Weights of a small mixture-of-experts language model, trained from scratch on English Wikipedia.
Training: a variant of SOAP for the experts, 4343 steps.
Below are experts of layer 10 (counted from 0) of a mixture-of-experts language model. Rows are named gate (a neuron's input weights, with its number), up (a neuron's input weights, with its number), down (a neuron's output weights, with its number) and show model dimensions 96-127. Each number is 200 + 20 x the weight over its row's rms, rounded and kept within 0 to 999.
Before each expert's rows: a language model's description of what the expert responds to; "mostly gets" lists some tokens that are sent to it at least half of the time. This comes from a sample of Wikipedia text that the model never trained on.

# expert 0
Action verbs, predicates. Verbs and verb pieces after to, was or is in plot summaries and narratives, such as help, try(ing), go(ing), support.
mostly gets: " help", " worked", " appear", " support", " allow", " offer"
gate0,207,204,216,210,184,201,221,231,189,197,204,191,227,198,196,192,218,201,189,209,190,221,197,200,193,193,171,186,225,210,182,221
up0,238,215,195,201,202,194,220,198,196,177,182,183,226,151,197,231,188,170,204,209,227,199,213,219,203,201,222,234,204,200,218,185
down0,211,228,184,206,198,185,226,201,202,179,192,200,182,238,210,196,176,174,203,200,189,208,183,216,192,209,173,219,182,204,226,221
gate1,196,190,214,198,216,237,187,218,174,210,215,172,210,220,190,236,204,222,173,157,244,197,217,202,227,167,220,182,176,190,170,179
up1,185,243,181,206,205,221,225,202,191,182,186,192,230,180,228,203,187,156,228,165,199,223,204,195,191,201,185,226,175,199,173,214
down1,178,199,252,205,228,207,200,185,217,204,233,189,212,224,202,180,198,222,164,187,160,172,213,226,201,213,184,197,179,183,192,171
gate2,178,203,203,218,205,178,198,179,191,198,173,214,193,200,226,193,216,212,204,213,154,242,192,164,224,176,191,200,207,210,188,195
up2,186,193,206,184,207,212,183,222,196,178,206,197,197,193,165,173,192,216,207,179,177,166,189,229,166,192,193,212,175,191,172,211
down2,219,169,176,195,211,222,185,176,175,180,200,215,219,188,214,188,208,155,215,215,226,160,194,180,165,187,204,168,164,176,177,208
gate3,174,207,227,196,181,210,175,177,172,182,159,199,219,172,183,211,192,209,200,218,183,188,177,202,198,200,166,193,188,168,201,166
up3,195,220,221,210,161,199,162,185,178,209,188,191,210,148,188,203,205,215,185,194,230,209,180,215,205,214,182,190,214,157,202,187
down3,187,221,200,212,189,224,206,216,216,220,217,199,197,195,192,190,191,218,172,215,172,179,191,232,194,215,201,207,192,189,212,200

# expert 57
Titles and offices. Titles of office and rank such as President, Minister, Bishop, Comm(ander), Prince, often in succession tables before of.
mostly gets: " President", " Minister", " president", " Dr.", "airman", "ieutenant"
gate0,140,224,203,237,200,257,210,203,241,200,181,224,220,243,219,222,191,211,162,169,204,196,185,179,158,172,187,214,196,224,171,162
up0,246,221,189,215,206,214,234,213,192,179,252,212,181,195,205,184,180,216,238,180,174,198,182,238,215,199,217,209,190,233,192,189
down0,207,185,203,205,200,223,218,179,209,155,218,204,214,167,229,224,189,189,196,211,205,215,184,216,219,177,221,254,203,217,181,194
gate1,219,205,188,224,152,197,182,187,214,194,200,190,180,207,202,200,164,184,183,194,162,232,193,170,181,197,199,219,221,166,210,210
up1,197,186,206,163,241,201,209,193,186,213,229,233,248,200,216,205,228,218,209,215,217,204,198,235,228,234,168,203,179,197,174,177
down1,216,214,185,200,201,203,196,227,219,221,200,191,219,218,215,175,194,197,160,181,214,204,204,214,194,215,200,197,195,203,205,191
gate2,197,212,194,186,206,241,184,219,211,241,231,194,203,197,206,208,192,211,176,185,184,218,199,190,182,200,208,172,191,212,222,204
up2,218,226,180,229,185,196,182,218,197,229,180,207,220,201,203,214,176,215,199,221,187,213,190,199,226,182,192,209,204,208,207,216
down2,204,180,183,227,191,202,202,220,210,176,193,207,190,180,196,198,183,179,177,221,193,189,194,200,186,206,202,189,180,229,208,214
gate3,171,214,202,195,164,186,210,205,229,189,209,218,217,185,176,197,201,208,232,169,194,201,166,243,167,187,196,165,210,204,167,184
up3,230,186,179,210,221,214,220,187,206,210,195,182,190,200,207,202,176,198,209,194,213,199,202,194,226,204,220,213,168,209,221,176
down3,168,168,205,181,200,222,209,213,200,210,167,183,230,216,211,235,163,173,214,191,215,193,223,199,207,193,200,197,146,243,220,214

# expert 7
Competition and organization nouns. Final nouns of sports competition and institution names, such as League, Division, Cup, Conference and University, mostly in season and team text.
mostly gets: " Championship", " League", " Cup", " Division", " Association", " Championships"
gate0,203,227,250,203,195,196,201,161,187,195,227,175,246,202,225,218,245,213,214,205,205,215,196,211,186,177,213,203,224,177,187,170
up0,190,218,184,203,199,198,184,190,204,206,200,215,185,183,172,160,178,204,219,256,197,208,188,213,199,204,190,204,204,221,200,180
down0,219,216,198,188,172,209,208,174,198,199,194,224,202,206,205,180,159,189,171,222,166,220,178,207,167,160,199,189,213,187,191,182
gate1,220,199,205,202,175,209,216,208,190,180,192,171,183,198,243,216,170,201,206,204,215,185,199,197,228,193,165,188,252,214,185,205
up1,183,220,195,210,198,200,194,207,207,246,163,227,236,230,180,184,189,192,204,170,178,188,216,215,180,216,238,199,183,204,216,177
down1,158,237,218,208,228,217,174,211,185,169,203,201,231,203,209,221,206,209,235,217,181,222,210,179,160,212,195,174,172,209,219,232
gate2,243,207,237,168,234,220,206,196,217,187,187,198,188,200,202,220,235,240,175,206,210,163,227,200,190,224,201,189,221,216,196,223
up2,212,239,198,205,206,214,204,214,188,184,199,188,198,229,197,145,165,202,222,218,198,206,168,232,178,186,185,174,220,196,222,193
down2,184,184,206,205,196,193,203,200,178,201,183,213,193,188,197,201,149,242,188,214,202,184,209,218,212,214,204,177,171,197,208,180
gate3,202,211,204,169,217,195,198,187,218,170,209,231,210,203,208,194,179,211,229,184,186,189,222,202,221,189,181,193,180,210,166,204
up3,200,184,210,217,194,178,185,178,207,188,214,210,196,160,213,199,194,200,229,230,162,204,233,208,211,190,168,223,186,229,222,199
down3,201,231,190,228,194,214,200,216,188,184,230,188,203,181,187,222,175,172,213,196,177,166,183,172,199,181,199,233,193,192,205,230

# expert 10
Word-initial d/D. Word-initial d or D pieces in ordinary text and tables, such as dance, dollar, dock, Draught; also heading markers == and ===, and other mid-word fragments.
mostly gets: " d", " D", " red", " ==", ", d", "| D"
gate0,202,220,229,185,166,202,176,176,171,195,211,205,215,183,210,218,223,224,211,203,201,192,202,230,203,193,207,192,210,201,162,195
up0,206,209,230,186,194,198,152,206,168,188,247,208,237,209,203,230,203,234,223,168,198,200,188,217,194,164,225,207,167,218,193,189
down0,184,171,184,210,188,184,172,171,218,194,211,190,216,192,237,184,181,208,201,177,202,193,176,206,200,211,201,182,230,221,200,205
gate1,190,231,212,178,192,212,188,169,198,177,228,230,219,194,164,229,210,223,152,222,206,186,255,210,181,171,212,157,196,189,157,189
up1,198,195,187,227,196,159,181,239,210,198,167,209,186,193,227,189,191,209,231,158,187,200,162,199,183,215,201,256,191,200,237,215
down1,197,222,197,206,220,218,238,191,186,177,171,199,208,261,245,192,202,199,184,179,266,234,210,203,201,213,173,197,179,231,196,207
gate2,192,208,235,230,231,215,208,197,194,205,229,183,193,183,207,190,194,185,233,200,224,186,179,197,211,179,162,173,239,229,175,188
up2,229,221,191,170,201,216,186,190,209,204,195,229,193,193,185,191,206,207,174,193,233,225,179,165,167,268,223,236,184,188,253,188
down2,182,210,227,135,205,206,190,185,204,203,194,233,175,219,207,181,185,220,191,184,211,201,206,224,224,201,203,202,146,191,205,188
gate3,195,213,202,234,238,199,205,228,201,219,219,198,209,196,211,198,151,196,200,146,201,217,178,173,232,212,200,170,199,195,232,209
up3,202,199,229,208,162,216,164,192,179,182,202,188,185,191,195,243,244,213,190,224,232,193,225,204,219,177,198,226,205,178,234,200
down3,216,202,193,197,190,202,174,215,219,188,207,187,183,218,193,210,214,181,188,187,194,219,186,223,181,186,183,203,202,205,199,191

# expert 44
Compound descriptor pieces. Pieces of hyphenated colour and body-part compounds in bird and species lists, such as White-necked, Black-faced, Yellow-backed.
mostly gets: "Species of", " black", " white", "weight", "avy", "rench"
gate0,205,222,174,195,217,181,234,210,204,220,206,208,182,199,184,209,195,206,206,197,176,210,186,177,232,199,160,201,166,239,232,225
up0,206,212,183,184,236,194,177,210,185,198,210,179,233,255,192,194,181,160,159,184,194,193,189,182,191,216,234,200,210,202,183,179
down0,190,236,199,200,218,167,194,210,244,212,197,225,206,208,211,200,179,202,209,215,195,216,192,178,228,183,180,194,183,207,193,216
gate1,191,199,215,261,201,205,183,200,210,201,203,220,160,175,201,225,185,203,196,205,156,207,204,189,218,198,203,194,191,184,169,232
up1,207,230,184,153,196,196,208,185,203,226,173,154,223,191,226,184,194,190,214,198,210,181,186,196,176,212,201,210,195,215,254,222
down1,226,199,170,190,228,219,191,195,215,206,215,176,215,172,189,251,188,166,213,221,158,244,217,204,195,181,199,196,186,240,206,243
gate2,194,181,224,177,213,232,220,184,184,212,197,222,192,220,199,199,200,200,197,169,181,172,237,201,175,190,239,170,204,218,203,206
up2,230,201,168,181,203,185,199,223,229,164,198,200,170,194,195,231,200,202,188,210,200,197,218,182,195,213,190,200,196,183,170,194
down2,220,231,223,192,167,211,182,220,190,176,209,176,225,198,197,220,168,186,210,213,219,208,209,206,185,203,210,193,215,201,194,181
gate3,214,227,192,195,188,234,184,221,212,224,175,177,210,204,185,201,179,205,195,194,193,223,188,152,193,217,231,181,194,180,204,208
up3,205,184,213,183,213,220,205,185,206,199,238,220,200,206,204,220,211,209,219,177,166,182,222,174,203,170,230,169,183,204,202,188
down3,172,167,205,164,253,195,187,213,203,200,165,188,185,192,207,211,208,189,196,179,233,197,185,242,213,190,234,170,207,177,185,184

# expert 54
Mid-word syllables, adjectives. Inner pieces of common words and plain adjectives in quoted or opinion text, such as main-st-ream, under-st-and, strong, great, my.
mostly gets: " analy", " ill", " strong", " rad", " indust", " great"
gate0,183,197,191,194,172,231,194,190,216,195,200,185,203,196,216,203,185,263,179,211,204,180,196,173,217,189,168,230,199,176,192,173
up0,206,181,184,228,203,194,219,216,213,224,199,183,163,184,176,188,217,161,213,182,206,183,189,208,175,214,196,185,196,231,175,230
down0,211,217,220,194,247,221,196,212,208,184,242,208,202,200,214,191,254,194,206,239,191,236,220,198,196,197,183,203,203,219,201,200
gate1,216,207,206,215,211,219,185,185,196,187,216,198,193,212,225,218,225,206,194,192,214,198,195,219,190,220,186,210,182,187,199,174
up1,200,203,203,194,162,223,207,201,220,201,193,186,214,214,237,216,186,221,228,207,211,205,191,167,202,232,168,191,183,189,198,206
down1,189,179,220,199,201,200,202,198,225,174,211,168,211,204,224,180,226,208,231,212,235,195,193,191,191,229,216,236,193,198,209,201
gate2,234,214,235,200,193,204,216,195,186,193,182,180,223,208,195,238,216,215,196,181,173,201,163,213,193,191,189,199,194,187,187,220
up2,184,183,178,197,214,223,212,196,223,201,214,219,196,181,200,153,185,162,198,183,205,193,194,190,200,185,201,234,188,189,170,182
down2,198,198,192,175,207,190,210,165,182,191,215,237,195,241,201,184,219,192,196,173,198,199,222,185,192,206,154,229,211,146,196,173
gate3,218,218,217,196,182,168,185,193,210,194,232,214,210,194,195,200,210,193,208,185,170,184,199,205,181,232,185,156,166,212,195,180
up3,191,207,192,193,197,198,224,204,199,214,184,185,203,195,204,211,176,172,210,191,214,235,209,199,230,210,205,229,229,188,214,205
down3,190,221,209,186,191,188,218,204,191,224,208,200,185,208,199,206,185,217,165,186,229,240,193,198,196,200,166,203,208,201,235,242

# expert 37
Acronyms and award names. Capital-letter pieces of acronyms and the openings of award or event names, such as UNESCO, ISSF, IAAF, NCAA, Olympic, Guggenheim.
mostly gets: "FA", "CAA", "BC", "IA", " | Nominated", " World"
gate0,217,195,179,183,215,180,173,202,210,185,183,159,197,200,154,172,184,210,159,162,207,177,167,192,226,202,199,193,197,185,181,209
up0,163,238,190,191,161,196,204,194,177,164,195,205,221,216,230,193,229,211,212,180,203,223,186,237,218,213,169,202,195,181,177,180
down0,205,185,214,197,179,203,213,225,227,209,205,199,203,226,181,196,161,197,205,234,206,204,215,208,245,169,190,194,208,214,205,210
gate1,239,195,182,212,205,176,164,220,209,203,172,213,148,167,189,225,223,196,183,172,207,200,169,193,202,177,201,184,191,205,191,170
up1,156,156,165,163,187,174,220,177,235,211,223,190,208,149,223,176,222,190,222,191,211,200,219,184,209,234,223,183,187,222,189,211
down1,174,170,208,188,186,225,239,220,179,208,166,242,185,220,185,202,160,206,218,177,201,187,244,205,214,198,173,190,202,179,190,219
gate2,180,193,214,161,224,239,163,204,211,202,225,204,161,179,182,210,230,234,218,195,185,211,178,166,226,172,201,234,178,207,188,194
up2,172,191,227,177,199,221,145,196,216,192,216,207,172,178,198,196,257,217,221,201,191,204,185,154,212,179,166,238,177,202,190,176
down2,213,180,201,180,190,176,218,201,218,242,229,220,186,237,204,185,220,208,185,220,226,185,168,218,206,219,199,164,211,166,202,194
gate3,209,205,268,195,225,190,185,206,216,218,187,198,179,186,218,199,211,206,201,191,203,157,182,189,206,205,225,161,182,224,205,195
up3,197,189,254,190,202,193,186,204,206,201,198,181,169,179,215,180,198,177,185,174,211,174,185,182,211,195,213,168,230,209,183,174
down3,201,214,228,196,213,143,193,211,182,208,160,194,159,218,195,217,196,213,215,178,193,193,213,200,204,168,150,182,194,200,193,219

# expert 38
Single initial letters. Lone lowercase or capital first letters that open a word, after "his" or "the", such as n(ephew), f(aith), b(alungan).
mostly gets: " n", " b", " (n", " to f", " f", " the f"
gate0,195,217,191,204,207,218,218,185,210,201,165,198,192,163,188,238,203,173,220,225,190,195,209,163,254,216,195,204,198,189,198,182
up0,221,200,169,234,207,219,196,207,195,203,189,157,196,187,174,228,197,146,235,253,215,197,206,181,217,180,190,210,187,194,205,204
down0,188,213,160,161,197,245,221,221,187,211,177,181,174,186,132,200,241,172,171,182,242,209,183,212,201,200,220,193,194,186,206,207
gate1,208,177,245,201,190,224,244,189,185,203,186,191,191,208,159,202,187,193,193,249,168,200,160,201,175,184,200,215,216,184,187,190
up1,198,218,195,217,177,198,222,228,194,187,197,201,194,219,212,238,187,202,233,186,185,224,195,198,186,170,185,247,220,225,181,220
down1,211,191,200,198,187,184,190,187,209,219,222,195,215,220,219,208,200,195,197,208,177,178,194,223,234,183,198,194,170,183,194,227
gate2,185,179,180,217,216,195,254,190,205,178,196,200,171,227,192,204,225,178,210,221,212,198,202,185,208,226,192,216,190,222,203,168
up2,199,206,189,210,223,195,231,211,255,172,229,178,231,202,243,227,205,200,175,202,212,193,193,207,203,187,230,235,175,214,178,196
down2,181,177,137,186,163,221,217,193,212,204,187,187,206,177,199,201,232,180,210,196,258,195,187,185,201,199,204,198,205,223,174,201
gate3,204,212,244,203,199,217,224,201,198,185,192,202,155,171,210,169,196,182,182,182,229,184,190,236,219,186,226,210,218,222,178,191
up3,211,196,217,213,187,201,199,196,197,198,165,211,193,193,195,183,183,189,232,194,213,222,189,212,212,164,200,208,207,207,195,196
down3,201,191,179,187,237,226,206,197,193,192,198,231,198,238,186,204,186,197,203,198,206,194,216,202,240,164,192,173,233,197,189,201

# expert 58
South Asian name openings. First capital letter or syllable of South Asian and Asian names in cast and candidate lists, such as Veena, Vishal, Moham, Singh, Kh.
mostly gets: " Moham", " Singh", " Mah", ", Ch", "ā", " Ch"
gate0,180,198,193,194,199,210,210,168,201,170,207,174,215,220,168,205,150,191,225,198,186,188,227,197,213,205,207,171,204,180,225,235
up0,217,169,189,191,200,200,214,196,178,188,208,213,186,174,202,172,168,212,216,196,183,202,234,209,212,205,233,178,201,191,198,192
down0,208,198,165,191,166,172,201,212,241,185,192,194,222,190,215,206,200,212,198,218,215,199,204,196,215,204,193,200,199,179,203,194
gate1,176,163,191,220,210,201,208,228,192,176,200,200,194,193,200,202,179,215,191,231,206,187,225,219,169,203,150,191,223,178,191,193
up1,202,208,182,197,191,193,209,200,198,210,197,223,199,195,217,203,221,182,219,175,213,194,178,222,216,215,231,208,188,203,187,200
down1,201,196,228,190,199,201,204,191,225,170,216,180,222,228,230,197,199,190,209,228,188,228,186,230,225,205,195,158,165,177,211,202
gate2,188,194,227,176,167,192,222,210,177,215,216,188,197,207,195,199,170,220,203,216,181,173,235,192,181,226,206,180,208,163,187,189
up2,216,193,202,212,204,200,173,155,231,189,157,233,221,202,211,205,198,217,200,179,224,195,187,197,217,189,187,195,203,235,212,205
down2,219,195,222,202,209,188,211,208,171,213,205,215,216,229,192,225,222,199,189,202,167,213,206,184,219,205,165,251,198,171,194,235
gate3,182,267,199,179,219,208,198,185,217,203,198,200,200,188,238,215,220,200,210,185,190,247,209,169,199,179,210,184,206,206,176,215
up3,190,230,219,199,195,219,195,183,208,199,201,175,204,174,213,215,197,200,245,208,171,228,216,155,166,228,202,195,205,206,184,236
down3,230,198,214,187,175,249,199,165,204,196,213,192,202,198,155,192,194,179,221,215,209,192,220,219,157,199,227,215,211,225,191,283

# expert 34
Surname opening pieces. First capitalized piece of a European surname or species epithet after a given name, such as Be in Bezzi, Sch, McC, Heseltine.
mostly gets: " Sch", " Ber", " Lew", " McC", " Wal", " Ba"
gate0,174,182,200,171,222,221,198,197,190,183,226,197,191,188,212,193,211,171,215,203,194,195,219,197,231,160,203,178,211,208,185,152
up0,205,184,192,217,190,174,197,185,181,216,200,221,213,203,200,190,214,205,168,199,200,206,164,191,192,235,191,221,218,202,215,231
down0,200,192,185,232,196,196,160,174,181,200,244,206,212,175,165,222,194,216,197,182,172,201,193,151,172,197,207,210,218,183,219,236
gate1,190,205,162,225,192,193,183,191,221,177,221,223,230,231,183,152,187,188,187,235,194,209,204,197,193,190,188,180,195,201,228,190
up1,194,230,205,191,220,188,169,207,217,193,163,203,174,195,198,220,221,206,178,174,182,203,199,217,210,215,225,210,207,235,195,203
down1,179,211,230,185,209,222,204,205,217,190,200,175,172,204,177,227,186,210,208,195,211,175,165,199,195,232,234,201,174,256,212,185
gate2,199,232,219,182,209,184,202,183,204,195,214,199,218,196,175,187,197,203,181,182,180,217,180,205,199,214,201,185,196,222,201,246
up2,201,216,219,195,193,169,206,154,208,208,237,219,197,187,177,226,194,179,185,198,186,207,180,212,223,184,169,209,204,201,214,193
down2,179,193,218,175,166,198,213,183,205,193,204,205,153,203,199,250,199,161,203,215,175,174,210,249,222,254,172,202,215,219,204,203
gate3,205,245,192,238,205,196,209,224,166,195,208,204,181,160,204,201,194,179,228,200,216,223,212,171,163,228,198,167,217,205,217,149
up3,160,199,214,183,189,213,195,212,217,181,186,209,225,211,240,183,199,194,189,228,193,226,217,155,159,208,201,215,222,239,196,161
down3,204,165,198,198,170,191,203,172,200,199,242,154,203,198,195,184,197,159,215,203,202,178,221,202,202,170,193,188,173,222,179,216

# expert 52
Latinate verb stems. Stems of Latinate verbs before -ate, -ated or -ation, such as gradu, associ, collabor, subordinate, certificate, often after was or is.
mostly gets: " gradu", " separ", " associ", " collabor", " investig", "ordin"
gate14,216,207,215,200,186,224,182,225,201,203,230,167,208,222,210,197,190,199,186,204,175,216,179,189,188,161,199,202,198,219,200,187
up14,216,193,197,168,195,193,229,202,212,203,201,185,199,190,219,208,193,224,223,208,204,178,184,237,161,162,202,180,225,197,221,207
down14,203,195,174,207,202,175,193,224,212,223,195,229,195,185,162,190,160,182,205,218,207,175,208,219,188,222,195,203,190,226,165,239
gate15,199,195,189,204,192,230,225,157,241,172,182,182,172,199,208,206,188,213,189,195,196,217,211,228,216,216,186,195,213,201,209,219
up15,161,218,201,207,201,195,231,195,220,175,190,223,169,221,193,192,184,184,217,237,206,202,209,178,204,221,190,191,183,213,217,163
down15,146,208,182,233,176,204,233,229,232,209,213,192,222,191,175,176,214,192,197,198,192,182,201,189,203,207,222,227,140,198,200,172
gate16,189,192,208,177,200,191,219,192,217,209,208,190,218,196,227,223,179,195,183,179,166,208,200,198,212,183,199,173,195,196,185,201
up16,196,160,170,208,164,169,173,201,206,194,190,199,183,202,191,198,224,212,178,162,244,205,223,190,200,187,192,230,208,228,215,184
down16,195,205,221,177,189,196,208,169,205,178,209,217,197,198,212,198,147,238,196,217,206,215,206,211,262,212,197,185,221,177,222,182
gate17,174,192,227,199,190,182,206,259,204,198,191,190,200,196,179,219,198,209,225,193,155,206,226,190,194,209,167,210,217,204,212,195
up17,206,197,220,192,188,187,205,244,199,188,196,187,192,193,207,232,198,187,235,199,174,205,231,204,213,220,182,195,202,195,225,203
down17,185,220,193,201,187,191,193,202,188,170,198,237,212,187,214,175,187,184,221,204,204,202,195,208,178,231,228,194,195,218,215,245

# expert 32
Credits and table fields. Table cell separators, country codes and positions in sports tables (USA, JPN, MF), plus feat./featuring, "directed by", "known as".
mostly gets: " | \"", " | USA", " | ENG", "=", " by:", " directed by"
gate0,213,192,186,149,209,199,220,231,177,199,231,186,203,241,223,229,211,170,198,190,213,189,188,191,171,213,235,216,172,171,169,203
up0,232,227,223,202,189,250,230,177,184,211,190,215,169,199,205,183,197,196,233,193,199,174,194,186,197,187,186,198,223,199,183,175
down0,142,209,264,189,190,202,190,203,192,207,230,184,180,176,224,216,206,195,194,162,191,181,236,234,198,158,179,186,205,193,181,189
gate1,174,232,178,183,222,226,191,173,181,186,192,227,218,166,175,201,210,233,207,185,200,191,216,188,172,209,207,221,177,223,229,189
up1,223,184,230,191,186,247,199,176,180,203,217,193,217,178,170,228,204,217,216,188,233,202,169,214,216,212,178,219,159,199,205,203
down1,183,202,178,175,213,208,222,219,179,214,220,186,241,244,258,191,216,225,192,208,203,165,217,176,207,188,184,215,212,224,189,215
gate2,199,206,233,197,182,210,216,201,186,193,212,179,183,194,198,220,181,187,192,190,172,212,176,196,222,216,213,198,172,207,188,196
up2,199,210,174,191,189,183,182,219,181,223,175,190,209,209,213,170,208,208,228,210,220,183,247,196,172,190,205,207,211,217,247,204
down2,208,236,201,230,225,196,225,202,217,199,171,185,185,224,213,192,223,206,193,182,206,162,226,215,194,170,184,181,175,205,214,211
gate3,185,180,171,201,185,176,193,165,165,178,193,212,170,209,218,220,217,220,169,210,195,212,204,215,226,190,226,196,175,226,145,198
up3,193,183,193,204,154,181,194,197,197,165,200,179,214,170,175,235,209,221,173,208,173,199,183,186,180,189,164,185,166,184,224,237
down3,180,191,207,231,187,235,176,192,204,219,209,155,167,186,214,206,201,235,205,174,194,184,188,200,174,196,182,185,178,156,195,231

# expert 1
Biography infobox headings. Headings and field labels in sports and biography infoboxes, such as Senior career, Personal information and Early life, plus coordinate separators.
mostly gets: " career==", "Personal information", " ·", "Scientific classification", "==Career", "==Early life"
gate0,217,251,195,203,223,179,203,163,227,249,219,218,213,208,206,248,220,201,176,197,157,195,191,208,216,222,208,187,138,203,179,190
up0,228,196,224,201,222,241,187,208,173,185,181,195,221,225,204,170,209,206,193,215,225,185,226,234,211,215,158,219,248,221,168,207
down0,207,194,267,182,220,198,172,208,142,208,213,161,191,237,220,189,214,208,191,195,196,218,218,166,220,228,163,206,208,179,192,209
gate1,232,193,178,185,222,178,171,202,209,177,209,215,164,179,190,174,196,216,222,207,173,185,200,200,232,190,166,197,221,217,195,184
up1,195,197,233,214,195,205,199,208,197,199,197,188,216,224,217,204,172,170,178,228,194,175,201,208,188,218,202,247,196,189,216,187
down1,197,229,246,222,231,217,163,205,215,194,165,195,205,202,215,213,188,191,217,226,210,228,240,182,211,178,174,245,197,234,211,196
gate2,189,211,209,226,203,182,184,233,210,199,231,168,195,186,200,172,220,199,181,241,202,231,179,201,184,191,158,184,195,152,209,187
up2,200,216,228,180,206,203,213,199,186,198,178,214,212,186,199,179,194,189,187,195,215,187,179,223,195,228,230,209,196,206,173,215
down2,174,210,210,171,226,196,224,205,211,198,215,231,197,198,208,157,237,196,199,209,235,198,193,189,175,190,181,196,202,202,188,213
gate3,199,199,217,204,206,208,193,232,205,181,207,194,183,199,176,197,220,200,200,218,211,191,215,184,187,174,237,227,210,198,146,193
up3,207,195,194,243,190,217,197,187,215,231,229,197,204,211,171,202,195,229,163,214,183,190,227,188,170,187,194,189,214,210,204,177
down3,196,189,214,226,210,193,172,192,211,206,216,230,205,210,146,178,189,193,225,176,182,167,181,208,178,181,231,238,187,217,173,185

# expert 30
Proper-name inner pieces. Middle syllables of personal and place names, often Germanic or Slavic, such as L-en-ingrad, St-al-ag, Greenh-al-gh.
mostly gets: "iscons", "itts", " Brad", " Fred", " Stan", " Lew"
gate0,184,195,170,203,240,196,196,231,213,180,202,136,172,181,206,203,188,171,231,196,210,204,204,217,193,205,200,203,236,219,155,197
up0,231,214,191,210,230,213,161,205,193,217,217,183,239,216,208,178,208,204,185,192,201,217,195,214,231,200,176,209,190,200,222,168
down0,195,169,219,216,234,230,222,247,174,209,186,190,220,169,208,221,189,198,192,199,188,189,209,181,199,222,205,204,183,223,264,174
gate1,200,212,158,166,212,176,162,194,210,191,208,192,163,194,182,212,189,228,193,183,226,190,219,215,202,203,170,183,211,218,193,175
up1,187,207,224,194,191,192,232,180,205,229,214,209,195,207,199,195,214,193,198,202,191,163,201,198,217,170,245,206,176,220,220,234
down1,193,237,180,191,195,184,209,224,206,238,193,184,222,194,200,233,218,210,222,207,166,203,195,197,229,224,183,200,187,188,216,216
gate2,189,220,182,140,195,194,210,172,231,192,218,221,170,193,172,185,147,224,223,208,215,184,212,235,188,202,181,211,222,226,204,194
up2,182,189,245,248,220,178,189,218,171,203,191,195,195,205,184,232,205,202,228,186,184,171,214,232,200,180,203,184,154,213,178,205
down2,212,190,243,227,220,188,196,182,221,178,212,222,173,235,192,200,195,204,221,164,190,211,189,172,215,185,219,186,172,178,206,186
gate3,198,198,179,220,223,251,216,215,211,194,199,187,197,234,193,204,181,206,185,221,167,161,167,222,249,217,172,198,186,185,205,154
up3,189,200,215,218,190,137,187,169,193,202,181,201,203,162,180,221,234,183,200,158,253,210,209,178,165,211,224,175,207,200,199,233
down3,211,238,207,176,200,167,180,215,229,192,188,231,185,190,202,195,193,204,196,194,188,219,231,208,207,162,219,202,199,182,180,239